{
  "d_model": 160,
  "d_expert": 160,
  "d_shared_expert": 0,
  "vocab_size": 8192,
  "steps": 5784,
  "dataset": "wikipedia_en"
}
Below are experts of layer 6 (counted from 0) of a mixture-of-experts language model. Rows are named router (the router's row for the expert), gate (a neuron's input weights, with its number), up (a neuron's input weights, with its number), down (a neuron's output weights, with its number) and show model dimensions 0-159. Each number is 500 + 40 x the weight over its row's rms, rounded and kept within 0 to 999. Numbers have three digits each.
After each expert's rows: "comes before" lists some tokens at least twice as common just after its tokens as in all text; "comes after" lists some tokens at least twice as common just before its tokens as in all text. This comes from a sample of Wikipedia text that the model never trained on. Tokens count by the router's weight.

# expert 11
router:481481540481536549492487442526476514489561547411450479542547494565474558519465467433542457492580568503542463537430472512579478543499458450507527500476475479525537437459466499502452534537427571546464460496546539502549459490467536548429432522493434455494533444484527468519512541577476458538502512482513471516471439549543483443454485456471466452479461467490553499536517531474477503593540494473540503453484473452562541452469458425495537491459542536423515474491528465551537463482436488
gate5:437484455509537527446482471517510558574508403527444548525519488503470459472510450540495540508449501507492450594543529501475490491492533506518528499495453520448503492444565519515505479527559522433443460557449497493509436548476516484576520601464505497439562508530490509479492464536529479553506653480479505538423508499478454503517507437458416427486606534486517489475428469517523462492540428488486530473469541449455490486462457492484524516498471425519486475469513544496497432537489504
up5:478524472519468503486523517604499497477571513438546517526544474488435454493472491509563542464523484532542491517493530525430520563505531498508526449554512437520543504450480527484479493507448518510451493577467470516531392549442504562460454517457564461466535485515408557518543462570478552530532546401509484486478588456465435418495474434465442529501522545512512453437534483534545442451515490546510514515498499559514486509451533501493510492460479482552473446505428462504493454446442559
down5:492508418562528522496517544496550530444471501513512472588455465437546529494507473528512457539560458498541430499557493465461496508518519532578493510440489528492494491453469520521500463468474426431562546549444486521537505452599473511595503498442574471518519509526566506503423525520539515555530493445524530501523479424459506489495449498574476550517465488565502498495453595500559496450460539485484549493543478529488430515459460565515474454483501407557439481566476507518498460490518553
comes before: " the", " he", " a", " it", " they", " she"
comes after: ",", ".", " to", " due", " is", " was"

# expert 52
router:493406519521492502484501467515436537485529534454508458520525511548471551519464451435543474451533551497499484543452456513574484517467480495550553545457487498467503454456422493480458513579440521522457500504517538471498478514450528533460512534462481437499568488448533460472434543523480447573502534528511518555431497529584468407466560431483477445547461440524559444527467545471492471526546494505560546490486485455554534478457494467478537443425547561477513484494534460578544502418460485
gate2:511577546447475429539427466519454531515551496472470477516426483474453543517485417474568528469532474521488478558531482463424494491472518512515471506447510416543537418490518531492486500539507491452486483483495444421538506536558544518502500452507496409532519490444508473444425454475502463416464564526558493452427470384484499470494468451472469479457531574517499465478498506477443447500504491482511460469523447511455558556502455443562486496562550471484555518456472545472541462503532503
up2:504474537436445450522471531553479528541584468517439481525420454539471529495447449470578537462525494537440507528521485508436512445448484501495498465445524452578524470488453495461504556501477490469528441495478479398516516518527509493468510500518496470489542548466539507451466436468506436416474504431517450479421500458467461531495502439513507530377560544540458490436491483534501474538486526470491524490538499479456572481513483438556530507548577478505515482478450564490532418458554447
down2:466510507448496476533479536441513506529577481526512457522485529471531504529471418532523470561517444590457557487458434437453552469532538470532490501504458487485404516457477532551504590495483475476633500477484428525485490468441461508520517448478572479456515551449541525505472481494490477537530491519460459445456588410526515563526460532501488538479503567485467551476528499486563500554493481498516498502517460615478523519547471517545495458511459520459486472447432548492443561482508527
comes before: "0", "5", "4", "6", "3", "9"
comes after: " ", "9", "0", "–", "8", " ("

# expert 53
router:505386513493505478451522458549394519514538501499504458485534516535457519544504451471562479420551525458507498557458464505567449484498474462509520559460494470511523423469474539474466528540467561573491531504530508445510448503474512518442457508467463465489560456470560449498424553502476436567517513509522470534476471537527434464454508489495492455563411425558530461554478480485469476546555501481523538452496463472529517480455488483481542436471575533467525433479546417550543490470443491
gate10:470460489539466482551476542471423455490503508488490385483428531551474536454472466465538433497517483513491518539509444533522453502523537498515508494534493437539548548512456385536462436446461439508443529506509458414465516505517493565427430461502446450466481530524434516532544508545485554568473525530508468503531513542537465499495540478583543547491503486560513536482562526547513490542556518493498462546531526533517595532532508432541513511537511530492494463458579560524507556480439447
up10:525549455526551532463369512475525524483530509470438521504586532457465506517478563437449546512510447465524488473497516490536488493470449524514497476433459530486445519466546511459447489549543533499540538543562463506497445496487538521577464505480524534595512467450561470549455516473498474411466532548500513454448462461490559475445474463498423485471442624478475435526512489434489466458477451488521552487469412471511500476530471535506489536471487454460531523466479552429498506500508564
down10:486456465510468482508503485484424469457510516463525481434454513573471509469482465552433466503499514527516450474468452413457505460544493508537471509511483470490437514372494454483529447551458436545492516514473464521448461463425533482497475433468570437475484604452503446545521499492521434463518441506451517554538554529469464486548488491521500518559494492488470457502469579511574507505465485513442453463483502583520537425581469530479486545528599516457443443521537516496476464501522497
comes before: ",", " ", " |", ".", "0", "–"
comes after: "8", "9", "5", "7", "4", "3"

# expert 26
router:501405518480513481435491478518428529494511559462509453501514495534420550546473457463575465450564560441510468548485438532560484493464456493536575540442489471502534457483439534483447495561483547546481461528541494457531480513468537521481420512457465477499562453479546477512452558517451459532482470507527481530470442572538473485436530492496518456558429457586546474536462496451509471520563490481520547507482488474525533497437501476480565457461552558493542463475538448556568510479426475
gate10:472470465580508523470431479555440557509510543499474454495517525437528466498479511507530456530453551494509506484485508477501489519530534492571544483526512581434488600508435466423460495525532400555500474494449506551579440487489512508520472539472500505485560476561617562486499490487529483484494509525510542523543427430486423504472497523482549491557519475519558523611469455453512445607497557512526531505551492450477513472434523533475448485440512488548546455540489503506476494493477522
up10:479556560508508502538401383536487528460505546504578434509453490475465478526421511552558569518511535422436551564474455498500553571482457501502545480533441530463501536495510524467450489445496428479450492414528556529540554540502500451500469483412526412581468503523552536578466485496518487475535561490549507480549519499466444493462526452427510450498472559438527512577521526514507513506447488517508517480492487477553477472502528505493524490497522489521492490479435435474450513477489483
down10:519469474521447568515427472527506461466441526475503447471607514538504493478499511548490514527571464469490457587497519507463466536543546467544502460565514489512439585463523498458545511535562378499460530460421494523579453498502437511481507508495537482498571522528453474485458525486542444479518534549497533515508510483441564514574457479437487546482539525531525484509541471500424532509483548490497509513484541496571553463518553513480557467394599459566476488517538504502545509476469525
comes before: ",", ".", " |", ")", "–", " and"
comes after: "1", "0", "2", "9", "8", "7"

# expert 19
router:460395492479528520476513470513511495503506497482514490500523489560454527559486436439518523478548489445550482518446458503549459524427411474570543514488463462458542433499427488481451471497411519560497490535548501500518433477464587507474451549474423457462600450509548452498456537572504475501543524550516507525464418483541467465465520496524502461520439476528525495554422535493458485514518556467524497445449495441539529492443471486492533466475474569470542471443571484533516461506457451
gate5:524441479498561480487487464511506484559504559457450521421533444552461480637455520461564483471546496521517501528540485503542468450440413475506511437442516487457540399505516597492401525529482471482511524439469525506445484538543521466463480482491476464466444482449486443504523452503565448501497537525516535505498524506430443483477492498456551453513493473424481517461533512433463555483497539481530501522474497561509519475513524589460511492453487587461480464435506488493465508463580487
up5:496511581506501500477464416491517457447547453562456501536481565479537471505519492527487509541407449560547581480394494532475483537576534475522491541492555527499470548455546429501572457470532562494527489539465584444511528472472483542515491523493520523484522526477482480582528528561442530485463478545495435496483451505517513470523486525560515561551497508516500492458455518508559522588518537555459491458480539535416583482474543485531501440465534440429522513521571519444511486529455503
down5:453502426546510505483452478514486514452433545559472488550458517458536565483511536444489475477529554490431526580498441516562444494433485450528481466414471525501571469511441495541452434556519544569452481501536483467529555452483549507531464430528511515515498579536497504468534474448498462517463554526539473558574524542472478587467501455560484510494465455481554383519448487515471478540547499531484525487449481516501547498463518503509519506557461548560492543508515421484503427470456518
comes before: " ", "\n", " —", "ar", " –", "a"
comes after: "0", ")", "3", "5", "4", "}"

# expert 17
router:501402504500498470458507489527425501496541545448507457485524511552431529537479444475546463439537533466528482557455458530577481515436428469560554557446479495495510468492455512453447495539476523532504479495556515473526474500451511522488461514476447454453567454472527479477427560529450441542497490538530489529463444546543468467445540504500483465525401428544537444524477517455505449508532493486533513486448434451532515472453451444479562466466560565485538459493534434571547526455438488
gate5:456517480539500536556443413518450544424515481465520412513523546529515445501538414482551507511469437473557478502413567541530418460510491484544492482523461452491535524475530513531510541490508502444444510487477543497545463465507570574501453537479477506520513490476568544451541552540481488470571485567564563532508507479494561544496623505437512488501494524558500545509496569527490503508486444534542500501469485432509488503456467483488529466452504502424452527485492480566533539534574426
up5:531519474510630526417515515507607427522504457586481527496431514453441515492506572501507509564523522552514480454489492517520466510506407472464497573496511500608497450479565483474496533545499488523523529488589454445528510477533501475466499492508465526489469493567511494445416575461484503475484467435467447533473470483557475458478460465525480487508581469507483485471446459479437561486489441463464482485503467448481611515497494485432478486481506513517510483530481508432487460470445543
down5:488482482435564539519486414525416529464465513499540552443467494489554516486516567487559459419479532502480621510525444463529531564453489517377495537476545493432505447541467499489456539561457420530483475515507478488510496558489506519452501500444477493567529526467502541493452495487536567496409501443541569516532512544490434516527477477451434492507509480512494480519547508532458504471548524404496484542531536449470532558573440485490503520542444483482489493543514497471496516473453568
comes before: " |", "–", ")", ",", ";", "."
comes after: "1", "0", "2", "9", "8", "7"

# expert 31
router:480420507526477486465490464535466503503508531473451438516566493546482539547440451476556467489503517449512470523453472527602474499431450439528539527481474487496522450466414479460474540533438530567496497504559538430522451499461507507449482562462472465492559479478536466483471551519483414535513515490486507552464518526590448468473538441482514478513458427535560462508495535506466498573557498470568559473454480468561521439451480460488530438426546566488529458489527481552560514428472487
gate0:515490514501499513541509565530498562501546487501393477540533510468493493476479526498496440506512444560551557449499623539374508537509509416523494499554478486493481549475429501568500542540539464463503448568541532488508517418495508495468505533524523569503505470463623505439525546484539473494507388505466531460463475518550450530526520510512504546460442581457531562513502421509482511537513528491544495506466524455478540489454507549523470490503498551543519540479479504477487409505541512
up0:520514499515496542547486493484488525501426512453432483538521533423467434522566466492500510473488503479517475482468546498346518492521539448498486474461508481454465525512509503607467531505514486495475538521488450504544505484447508557456483549509517472440488459506474488489530463509481455549562468522468559536533527550609510469487534484494505554533482568447506506474519490548462542558517510476479530516483450449540481543436519535510464365587570480530440598496555514464458495424517484
down0:521453528557453457455520567469472484514468589553510453460548428558503523506518474506589477425521494493477501460500497429516509505471502477444417484483487525491564577538525452454543486526546549505514477462535492560474560457504477523551462499430456537464464555526469429457548439424511491501415421461460490522552516547469576525485494479517498592460503517536478507484508518520486546454447480610548527468490475448511482505514611495509530540482498508537491504532500509487481423519515489
comes before: "0", "–", ".", "9", " |", "5"
comes after: " ", "1", " (", " $", "3", "^{"

# expert 0
router:491448460533477479437492478535437512501534536449482478514539522518483560555480462498533469453529536493552436524458465502523446482450463488535553522436460466468579444438438491501445563496457490512512466557544564485523448493473513536488442544476446490495578471457566482512437532517477443537468478510556455552449445522550453464444527441487458462549479468553522411554471512474438482565577503502557522494496433429513521486426498477479516471478509570453551481473534474540549503445455482
gate5:482467506556466535459500535519526535491585497512421487488518491477454464521529408508517515445491547499462488533500521508516407540484507499477515502542526422512442517409400505507520566484541452531452524484425517539542489447539518514516518541413492486424498498461523472514417527534377532530553543409471499504576530543510506437514447439514498506476533490473591523497433515500522442466565429432519551520505490575507483490502537510512525492453523494490505482501569528523498468492474466
up5:481481519576456515460510495479533465505477491485509474470469526537534524545531444523479443502471554518462524487461482481458466568467502489489483442502533441527427561484515557501511462493514486454474527445480508528469480595471509519549580532536423541465435516435520459498511497547338517526568536451467501466560575562483491497496444444456484527536539475531482512495460510464511515441569489441487530537512501610484487529515477479495524476495479456606464542534517496471463493468397514
down5:529468491562542511504558479447547504473523493555500440516516469497472378503548448485505540527531504462488434519492549540484498499524488482588512512506425523531463449492496464473486536520437464511503502500523435507432528469544503499573482535543483442485483501454471515515417496535426518510511544447520483500593521523432468505528463500440538519421496567575528469511538480568437482518441532532515487499401476498511482592580590447466492510556564538501506500533479584474478467479512525
comes before: " to", " by", " in", " the", " a", " that"
comes after: " was", " he", " also", " and", " were", " to"

# expert 58
router:460460496496536485486519500503476518510549534434468439508508545573411564527457457490539451456568525495555484511426495540562444506442429428549559539454455459485535400458412504480427527530457506545496507523531502481492441480457575538441452529468455475512517482494572449487475524542465471541536496517525520510459460556542470444473531433525483485482485484570528472512480478451455453566552533514525508459473473454542498473493484439489545507467539508454573443425537498540510486479474469
gate5:505526494473484541514496498516489506484502469550485516507456494526432392473539538526462469526486553524486483494544497490464462539477461524540459438511489443507504444531449488466507487484525563462476534550467524458482498524499558489559557462566452514499517441447520479556474524527571548445527494608406504470487491500534554561489509497436507500572491478471636463519447478419460453457403453503499475518559502439485509533480506573512549472443488510561495431538534535522528430547539526
up5:514479583531459472541491487493503463508486547543451484476547518502488457519497565479567485544472519544554487482480476550465456539449626469483460535497519420532444461512478516402490514528506516429440438519475462539441500585549506495469557471504499518504469479390523441498481535437504513461490488547421494498443530497503472521566498582537496559505496529522484499443485436528531471549499568500519489507559510572538510506520503559509539416479423484501541439533436517451535466460501511
down5:523477482442550468518408499533545504452496540503453520476510530516517495502510505390507530522470504500493444502476486477543532570472499506469469429490420560449459468439428529530509447473454493524455426513500503427471540504528456536435492545497497423525473494493483471517497506522527467481434428408516501573521444449505525468537498531503528471491499444519451472584465554513500508464512549412516510468570551482490581616536505494442466574541508501599512492527489519478510538461505490
comes before: " ", " \"", " −", " —", " •", " ·"
comes after: "\n", ")", "%", "5", "6", "4"